From a checkpoint of a small mixture-of-experts model trained on Wikipedia.
Training: 644M tokens, 4536 steps.
Below are experts of layer 4 (counted from 0) of a mixture-of-experts language model. Rows are named router (the router's row for the expert) and show model dimensions 128-191. Each number is 128 + 24 x the weight over its row's rms, rounded and kept within 0 to 255.
After each expert's rows: "mostly gets" lists some tokens that are sent to it at least half of the time; "comes after" lists some tokens at least twice as common just before its tokens as in all text. This comes from a sample of Wikipedia text that the model never trained on. Tokens count by the router's weight.

# expert 6
router [127 124 141  88 129  87 109 109 139 132 158 126 141 122 130 124  84 116 159 149 100 126 159 104 114 121 163 171 160 135 135 154 108 131 128 162 112 105  90 134 186 156  97 156 143 133 148 140 131 154  63  92 123 127 106 129 134 145 128 143 127 157 100  96]
mostly gets: "|", " in", " into", " along", " at", " near"
comes after: "\n", "ed", " located", " born", " released", " died"

# expert 59
router [147  63 132 137 136 148 120 146 144 116 123 137 134 125 156 161 108 101 157 150 131 116 200 117 143 150 137 100 131 130 140 155 121 151 122  99 109 115 121 149 185 148 114 132 119 139 129 112 126 115 104 108 114 117 139 114 184  93 139 101 142 115  77 103]
mostly gets: " John", " William", " Mary", " Nominated", " Silver", " ENG"
comes after: " |", "-", "|", ":", ",", ";"

# expert 42
router [147 128 181 153 111 125  80 143 109 117 154 121 149 144 125 173 120  94 141 120 106 136 144 121 149 153 172 104 156 167 138 122 141 142 131 133 118 183  99 116 118 140  96 108 162 118 136 114 153 138 104 109 125 133 127 134 139  96 145 108 118 117 130 107]
mostly gets: "born", " born", " elected", " known", " former", " appointed"
comes after: " was", " is", " as", " a", " be", " were"

# expert 44
router [131  76 155 112 175 124 133 122 124 151 120 108  87 167 149 144 160 108 158 125 111  95 119 142 153 164  84  92 114 113 161 137 124 125 121 132 140 118  96 114 138 101 162  95 123 177 102 147 127  98 117 126 117 135 170 104 162 105 144 112 123 151 132  89]
mostly gets: " Arch", " arch", " Act", " addition", " Category", " provision"
comes after: " De", " de", " ex", " A", "″", " E"

# expert 78
router [168 102 130 117 104 110 167 106 126 122 152 133  90 125 144 153 111 144 132  93 107 151 161 100  71 141 117 125 120 148 125 146 136 138 100 106 183 168  47 134 108  96 105 117 136 112 176  70 129 154 139 112 154 109 118 115 182 156 176  97 130 118 106 125]
mostly gets: " which", " where", " after", " until", " that", " when"
comes after: ",", " to", " However", " and", " he", " that"

# expert 30
router [119  82 103 137 127 103  88 116 137 156 136 127  77 146 159 126 113  97 141 136 123 121 137 191 130 112 116  93 145 120 106 155 149 106 135 121 134 152 120 120 158 103  94 145 126 133 123 126 131 131 116 143 131 135 136  95 143 105 159 109  70 147 132 122]
mostly gets: ")", "th", "nd", " second", " third", "rd"
comes after: "6", "4", "3", "5", "7", "8"

# expert 58
router [161 119 141  97 121 149 126 136 110 130 154 110 121  86 164 139 147  84 138 154 115 139 137  96 142 166 147 123 135 134 128 110 122 110 146 144 132 150 114 115 143 151 133 120 153 116 135 130 121 120 126  89 127 138 146 119 131 104 163  84  79 134 134 121]
mostly gets: "etter", "Personal", "ather", "even", "ough", "Background"
comes after: " F", "P", "D", "M", "G", "F"

# expert 69
router [116 139 153 137 168 101 115  82 164 156 112 111 138 132 104 196 143 141 132 144 155 110 203 131  86 116  93 137 139 156 121 105 110  96 126 114 132 134 133 106 142  95  98 121 119 179 120 116 103 120 125  97 130 128 112 114 159 144 157 122 139 150 122 151]
mostly gets: " father", " brother", " wife", " daughter", " sister", " mother"
comes after: " the", " his", " a", " The", " her", " their"

# expert 71
router [147 110 156  80 116 127  98 110 135 152 102 111 136  99 110 143 137  91 134 148 119 170 162 134 155 133  73 144 107 157 137 111  98 151 148  97 157 163  66 149 152 111 159  98 106 142 151 142 150 124 113 137 133 111 174 109 130 104 109 133 109 112 108 119]
mostly gets: " and", " with", " but", " &", " or", " without"
comes after: ",", "s", "ed", " one", " well", "\""

# expert 49
router [113 152 169 120 137 122 126 119 145 173 110 108 121 115 129 193 137  92 160 105 121 105 127 103 120 149 123 119 120 108 139 148 122 150 165 166 133 165 120 162 121 106 121 103 116 136 166 140 139 140 135 106  98  77 118  92 156 139 130 109 102 152  92 101]
mostly gets: "present", " century", " ago", " centuries", " "
comes after: "1", "0", "2", "9", "8", "7"

# expert 26
router [115 106 100  77 133 101 135 135 102 160  93 125 110 131 154 138 121 106 118 118 105 145 156 119 143 141 133 132 139 103 163 197 147  79 106 133 125 109 139 146 174  96 123 123 143  92 120 112 144 149 137 130 108 150 163 109 146 124 123 142 112 132 119 130]
mostly gets: "%", " km", " ft", " kg", " mm", " lb"
comes after: "0", " |", "/", "°", "5", "\\"

# expert 4
router [128 161 118 149 127 134 113 120 190 140 115  60 132 131 131 161  99  78 159 115 134 169 137 105 126 158 134 117 135 139 130 144 138 115  91 127 145 134  72 146 116 135 111 105 128 108 123  82 105 149 113  78 145 144 116 160 157 133 170  88 128 113 136 144]
mostly gets: "Electr", "colon", "clinic", "conf", "distinguish", "circ"
comes after: " ", " \"", " (", " un", "w", " re"

# expert 22
router [140 119 118 116 116  98 156 140 120 205 154 117 132 101 135 142  85 102 143 117 151 139 193 124 105 128 123 101 117 129 135 140 135  85 108 125 148 135  98 109 139  97 124 144 139 124 106 137 116 143 112 154 131  88 159  86 132 130 161 128  71 141 109  91]
mostly gets: "–", "/", " +", "+", "{", " −"
comes after: "3", "4", "5", "2", "0", "6"

# expert 74
router [140 121 131 139 146 152 134 161 162 129 136  78 121 135 105 122 101 121 179 134 120 141 159 125 134 147 127  95 115 120 181 144 114  90 135 133 138 146  83 185 105 119 105 120 115  87 141  91 128 149 116  63 134 120 128 115 146  86 142 142 124  94 130 127]
mostly gets: "Ma", "clo", "dra", "Ro", "lo", "ra"
comes after: " ", " c", " \"", "/", " p", "D"

# expert 65
router [127 100 124 115 113  88  93 117 135 157 135 131 116  91 107 163 115 143 144 147 126 149 159 118 161 152 133 100 104 135 168 166 141  91 102 130 146  85 112 150 154 133 155 131 128 120 123 104 145 120 106 129 109  76 135 129 190  86 110 129 117 164 117 104]
mostly gets: " December", " year", " October", " February", " January", " November"
comes after: " in", " on", "5", "6", "4", "3"

# expert 2
router [105 109 180  89 113 126 103 150 140 137  94 121 136 118 121 164  95 147 146 162  73 143 125 113 124 102 108 102 120 126 112 126 114 143 166 154 160 120  99 121 150 121  75 114 119 118 139 115 152 183 121 139 150 113 133 135 161  98 183 154 120  98 111 125]
mostly gets: " million", "day", "0", " billion", " hundred", " thousand"
comes after: "2", "0", "9", "5", "–", "3"

# expert 57
router [154 135 157  89 135 131 106 126 142 169  68 117 105 116 121 173 132 148 114 116 117 145 138 167 151 157 148 152 115 161 130 113 118  81 130 199 151 126 133 172 166 124  85 122 158 127 157 112 143 134  92 122 109 126 148  80 107  85 113 106 132 101 133  91]
mostly gets: " his", " their", " its", " her", " the", " own"
comes after: " of", " in", "'", " to", " for", " on"

# expert 76
router [106  94 148 138 144 116 139 166 165 168  78 120 102 121 119 147 133  79 172  94 103 133 121 117 130 152 117 109 134 167 149 123  85 107 140 113 175 120 114 139 121 140 110 116 105 140 102 113 134 162 119 137 181 128 117 104 146 120 158 117  98 103 104 117]
mostly gets: "ture", " improv", "itu", "force", "source", "agno"
comes after: "s", " re", " Re", " dis", " comp", "er"

# expert 43
router [123 157 106 106 152  82 107 107 131 162 106 155 112 152 172 103 125  96 129 120 143 148 144 114 100 110 128 120 156 121 132 135 125  99 167 129 153 124 137 161 167 132 103  94 141 159 136 119 179  98 100 142 118 140 168  80 131 166 124 120 105 175 101 131]
mostly gets: " D", " T", " S", " G", " St", " W"
comes after: "-", " (", " \"", " |", ";", "."

# expert 40
router [155 127 150 115 172  99  81 159 133 131 155 142 124 149 122 163  95 116 161 132 153 147 136 115 124 150 118 134 147 136 125 113 103  94 104 185 123 165 125 135 149 126  73 125 140 123 132 140 173 104 133 106 131  99 129 157 148 126 142 138  71 141 132 120]
mostly gets: " Clade", " Died", "born", "Gls", "DST", "first"
comes after: " (", "1", "9", "2", "(", "8"

# expert 48
router [119 139 136 107 153  75 103 111 176 123 146 118 142 120 141 128 122 112 160 103 145 151 156 131  89 110 138 135 123 140 122 186 113  92 115 168 176 103 118 115 130 137 115  80 137  91  87 148 173 174 111 112 122 149 108 137 139 127 176 115 121 124  98 129]
mostly gets: " re", " con", " Re", " Co", " Con", " co"
comes after: "-", " the", " de", " a", " and", " \""

# expert 0
router [155 132 144  97 116 114 157 131 136 122 119  94  99 121 134 183 127  89 135 112 113 165 147 124 152 118  92 110 154 143 138 113 124 146 129 131 140 131 167 133 140 147 111 125 125 115 128 133 104 164  95 158 155 101 137 138 108  83 188  95  90 145  95 118]
mostly gets: " American", " British", " English", "ical", " French", " new"
comes after: " the", " a", " and", " of", " an", "u"

# expert 67
router [129 134 131 118 118 109 103 114 112  93 128 107 114 136 107 145 112  98 167  96  96 130 140 127 117  99  99 114 158 128 161 157 132 161 159 119 166 153 106 149 165 144 109 148 106 170 146 137 130 104 111 131 150 120 172 115 117  87 194 123 147 108 104 123]
mostly gets: "ling", "ting", "ating", "ding", "ning", "ing"
comes after: "3", "4", "6", "5", "7", "8"

# expert 68
router [ 90 137 155 152 130 129 115 131 136 109  82 114 111 148 150 125 135 112 109 116 109 149 147 135 142 164 111  71 147 165 129 136  78 133 115 142 125 111  64 116 157 114 109 146 157 138 139 122 118 146 130  90 102  79 151 113 131  51 145 106 107 158 146 106]
mostly gets: " used", " made", "ated", "ed", " played", " released"
comes after: " was", " were", " is", " he", " be", " also"

# expert 13
router [127 150 141 103 126  86 106 127 110 167 138 111 120 123 133 120 129 145 139 136 119  94 185 160 113 137  69 150 121 124 147 172  86 140 146  89 139 122 143 110 142 118 107 109 147 109 138 114 147 120 127 100 145 152 106 130 138 108 155 117 130 141 115  69]
mostly gets: " city", " south", " north", " term", " right", " country"
comes after: " the", " a", " The", " in", " its", " this"

# expert 5
router [116 140 134 111 101 110 130 130 158 114 138 140 139 158 145 152 154 172 128 119 113 133 126 123 119 109 114  99 181 104 155 113 114 125 123 142 169 128 139 145 170 151  92 162 121 116 137 108 118 153 120 159 147 146 116  99 164  95 165 112  87 122  97  88]
mostly gets: " late", "1", "time"
comes after: " ", "0", "–", "-", "/", "+"

# expert 60
router [101 114  89  94 133 102 129 155  98 131 150 136  97 114 112 138 172 103 143 126 114 137 143 136 104 142 109 153 137 154 132 117 125 119 101 115 151 117 124 102 120 176 100 123 167  91 118 139 130 144 154 111 116  98 157 119 149  90 144  97  98 161 102 137]
mostly gets: " this", " such", " same", " these", " main", " This"
comes after: ".", " the", "\n", " The", ",", " a"

# expert 79
router [168 146 166 135 100 136 126 148 115 175 153 118  90 151 143 197  99 123 134 141 134 104 134 101 143 152 115 192 173 122 143 154  89 134 111 134 171 141 121 146 136 102 100 134 166 121 102 141 159 147 114  79 152 118 162  83 159 109 141 147 117 155 122 115]
mostly gets: "|", "=", " •", ":", "):", " →"
comes after: "\n", " Born", " Coordinates", " Country", " Died", " Website"

# expert 70
router [138 151 166 105 168  83 107 105 141 136 149 146 139 156 143 152 114 140 134 135 140 101 137  90 138 138 106 136 117 141 142 127 120  95 132 126 150  93 127 135 177 142 103 116 105 117 183 135 161 175 118  86 116 117 156 152 142 112 137 122 136 154 119 116]
mostly gets: " Preced", " list", " List", " Succeed", " Website", " Species"
comes after: "|", "-", " ", "\n", "2", "=="

# expert 28
router [150 147 175 139 177 144  94 115 138 180 133  69  85 148 133 116 161 102 158 124 116 142 171 110 148 144 125 158  98 125 138 142 110  75 114 134 113 109  99 164 155 150 104  96 156 139 116 111 162 182 135  96 108 129 157 121 106 137 173  71 125 163 118 139]
mostly gets: " Emil", " Patrick", " Chris", "itt", "fford", "ym"
comes after: " S", " C", " G", " E", " K", " B"

# expert 45
router [156  99 177 138 151 142  96 137 140 130 139 127  85 121 130 152 116 126 131 110 119 140 167 110  95 121 115 100 158 148 137 119 158 116 119 118 153  91 116 122 129 128 125 132 122 142 135 125 164 104  79  94 111  97 105  76 152  93 121 141  88 103 144 154]
mostly gets: ".", ").", "\".", ".\"", " Jim", " Herbert"
comes after: "s", "3", "4", "6", " No", "5"

# expert 62
router [128 138 138 155 111  86 129 121 135 154 130 107  98 135 148 147  99 134 155 116 122 121 192  97 107 130  91 101 104 120 122 169 128  81 124 150 139 153 104 116 157 104 129 153 123 130 165 112 139 103 140 116  97 114 158 103 142 140 150 147  81 119 125 106]
mostly gets: " (", "–", "(", " (#", " [", " (−"
comes after: "\"", "6", "3", "5", "4", "7"

# expert 29
router [133 136 129 135 122 133 119 132 117 126 128 140  88 155 131 166 104 115 144 135 108 127 151 166 143 135 159 138 114 148 138 132 105  84 139 148 175 130 121 118 191 148 119 135 127  95 133 112 159 145 103 147 126 140 123  79 118 137 136  96 133 127  82 141]
mostly gets: " the", " The", "The", " entire", " Each"
comes after: " of", " in", " to", " at", ".", " for"

# expert 38
router [135 151 132 146 131 136 121 106 114 161  71  91 108 139 157 107 143  94 138 105 172 148 137 126 129  97 120 114 140 149 159 145  44 147  91 133 144 132  83 123 151 113 121 130 155 131 129 135 136 112 116 119 115 142 137  91 138 120 156 120  98 176 123 112]
mostly gets: " Ar", " Har", " Bar", " Bur", " Gar", " Dar"
comes after: " of", " the", ",", " in", ":", "-"

# expert 41
router [117  91 165 160 135 105 113 120 166 136 144  85 115 103 111 134 145 150 150  99 104 158 131 140 101  73 103 108 115 155 157 126 141 135 133 156 142  98 133 130 149 114  76 129 122 142 141 129 122 142 121 103 130 101 111  70 147 138 155 127 125 146 103 147]
mostly gets: " York", " France", " England", " California", " Germany", " States"
comes after: "1", " New", " United", " ", ",", "2"

# expert 27
router [162  91 175 114 136  98 113 161 153 122 130 127 128 126 158 155  98 124 134 111 145  85 118 108 127 160 123 101 127 136 152 147 112 124 159 143 145 137  90 117 124 141 104  51 120 115 152 129 152 107 129 114 109 113 103 118 120 148 158 122 119 141 124  86]
mostly gets: " Al", " post", " Pan", " non", "Al", " anti"
comes after: " |", ")", "\n", ".", " information", ";"

# expert 14
router [129 145 106 125 126  96 158 116 114 121 142 102 119 119 125 132 178 110 163 111 108 130 178 132 120 140 101 114 128 151 161 148 119  99 103 120 127 177 136 130 100 120 153 115 151 116 175 101 178 107  89 119 113 148 152 137 139 153 141 144  91 146 100 112]
mostly gets: " households", " household", "Population", "%", " census", "sqmi"
comes after: "%", " |", "′", "N", " population", "3"

# expert 20
router [132 146 103 124 152 120 117 110 116 127 169 143  92 121 145 122  94 143 153 104 154 115 145 107 112 109 121 158 124 140 164 150  89  93 125 126 146 112 144 109 135 148 122 111 163  79 132 139 151 133 161 153 120 124 135 133 129 142 138 163  79 158 102  99]
mostly gets: " Lo", " Lu", " Du", " =", " Preced", " Location"
comes after: "-", ":", "See", "W", "Scientific", " Location"

# expert 24
router [157 129  97 142 112  76 113 138 141 188  75 121 142 169 103 121 116 111 148  87 150 115 151 108 136 105 129 123 144 110 126 114 125  87 153 112 151 128  95  80 133 113 130 124 174 156 118 113 166 157  93 123 140  96 141 121 168 122 133 112 111  93 132 129]
mostly gets: " \"", "---|---|---|---|", "==", "|---|---|", "|---|---|---|", "===="
comes after: "\n", " ", "0", " —", ")", "3"

# expert 16
router [154 136 104  37 134 142 124 132 146 145 140 118  99 157 103 151 140 103 138  99 118 153 142 110  84 154 105 129 129  99 152 138 159 129 107 106 188 161  97 129 129 124  92 139 123  98 132 134 136 125  96 113 123 139 122 111 109 102 132 142  99 132 109  99]
mostly gets: " is", " are", " be", " In", " been", " was"
comes after: ".", " It", " it", " and", " he", " which"

# expert 15
router [157 165 121 118 103  85 126 128 170 182 158 121 112 148 106 160  93  99 158 121 122 129 131 100  92 117 134 135 112 111 125 166  81 105  98 127 154 123 105 134  98 133  83 132 139 163 127 145 121 158  78 105 174 121 160  88 133 125 140 127  82 142 101 108]
mostly gets: "-", " de", " De", " un", "de", "De"
comes after: "\n", " Al", " non", " co", " re", " self"

# expert 3
router [128  64 167 128 140 143 116 140 152 123 108 128  95  84 114 147 113 150 147 121 120 155 165 119  80 120 113 121 130 141 155 142 140 138 131 107 172 107 110 114 123  95 135 123 171 146 146 121 147 124  78 112 103  86 131  77 190  76 103 131  93  94 132 141]
mostly gets: "\".", "!", ".\"", ").", ".", "!\""
comes after: "s", "3", "4", "6", "5", "7"

# expert 72
router [112 129 112 145 167 116 104  93 138 137 103 143 151 145 113 149  99  86 155 109 138 159 138 177  96 119 108 127 148 114 138 175 148 127 100 122 141 158  67 150 153 126 121 104 133 110 129 126 134 177 120  97 129 119 145  53 126 151  94  84 121 126 115 146]
mostly gets: " He", " he", " it", " she", " who", " they"
comes after: ".", " \"", ",", " that", "'", " where"

# expert 56
router [165 152 107  96 142 103 135 188 126 132 106 105 125 166 156 129 116 132 141 117 135 126 127 109  73 103 130  95 148 136 166 139 131  72  97 130 178 141 104 122 133 137 127 100 127 107 116 134 153 108 146 144 108 122 139 104 121 125 152 142 108 129 127 120]
mostly gets: "A", " U", " A", " O", "E", "I"
comes after: "-", " (", "\n", "″", "°", " \""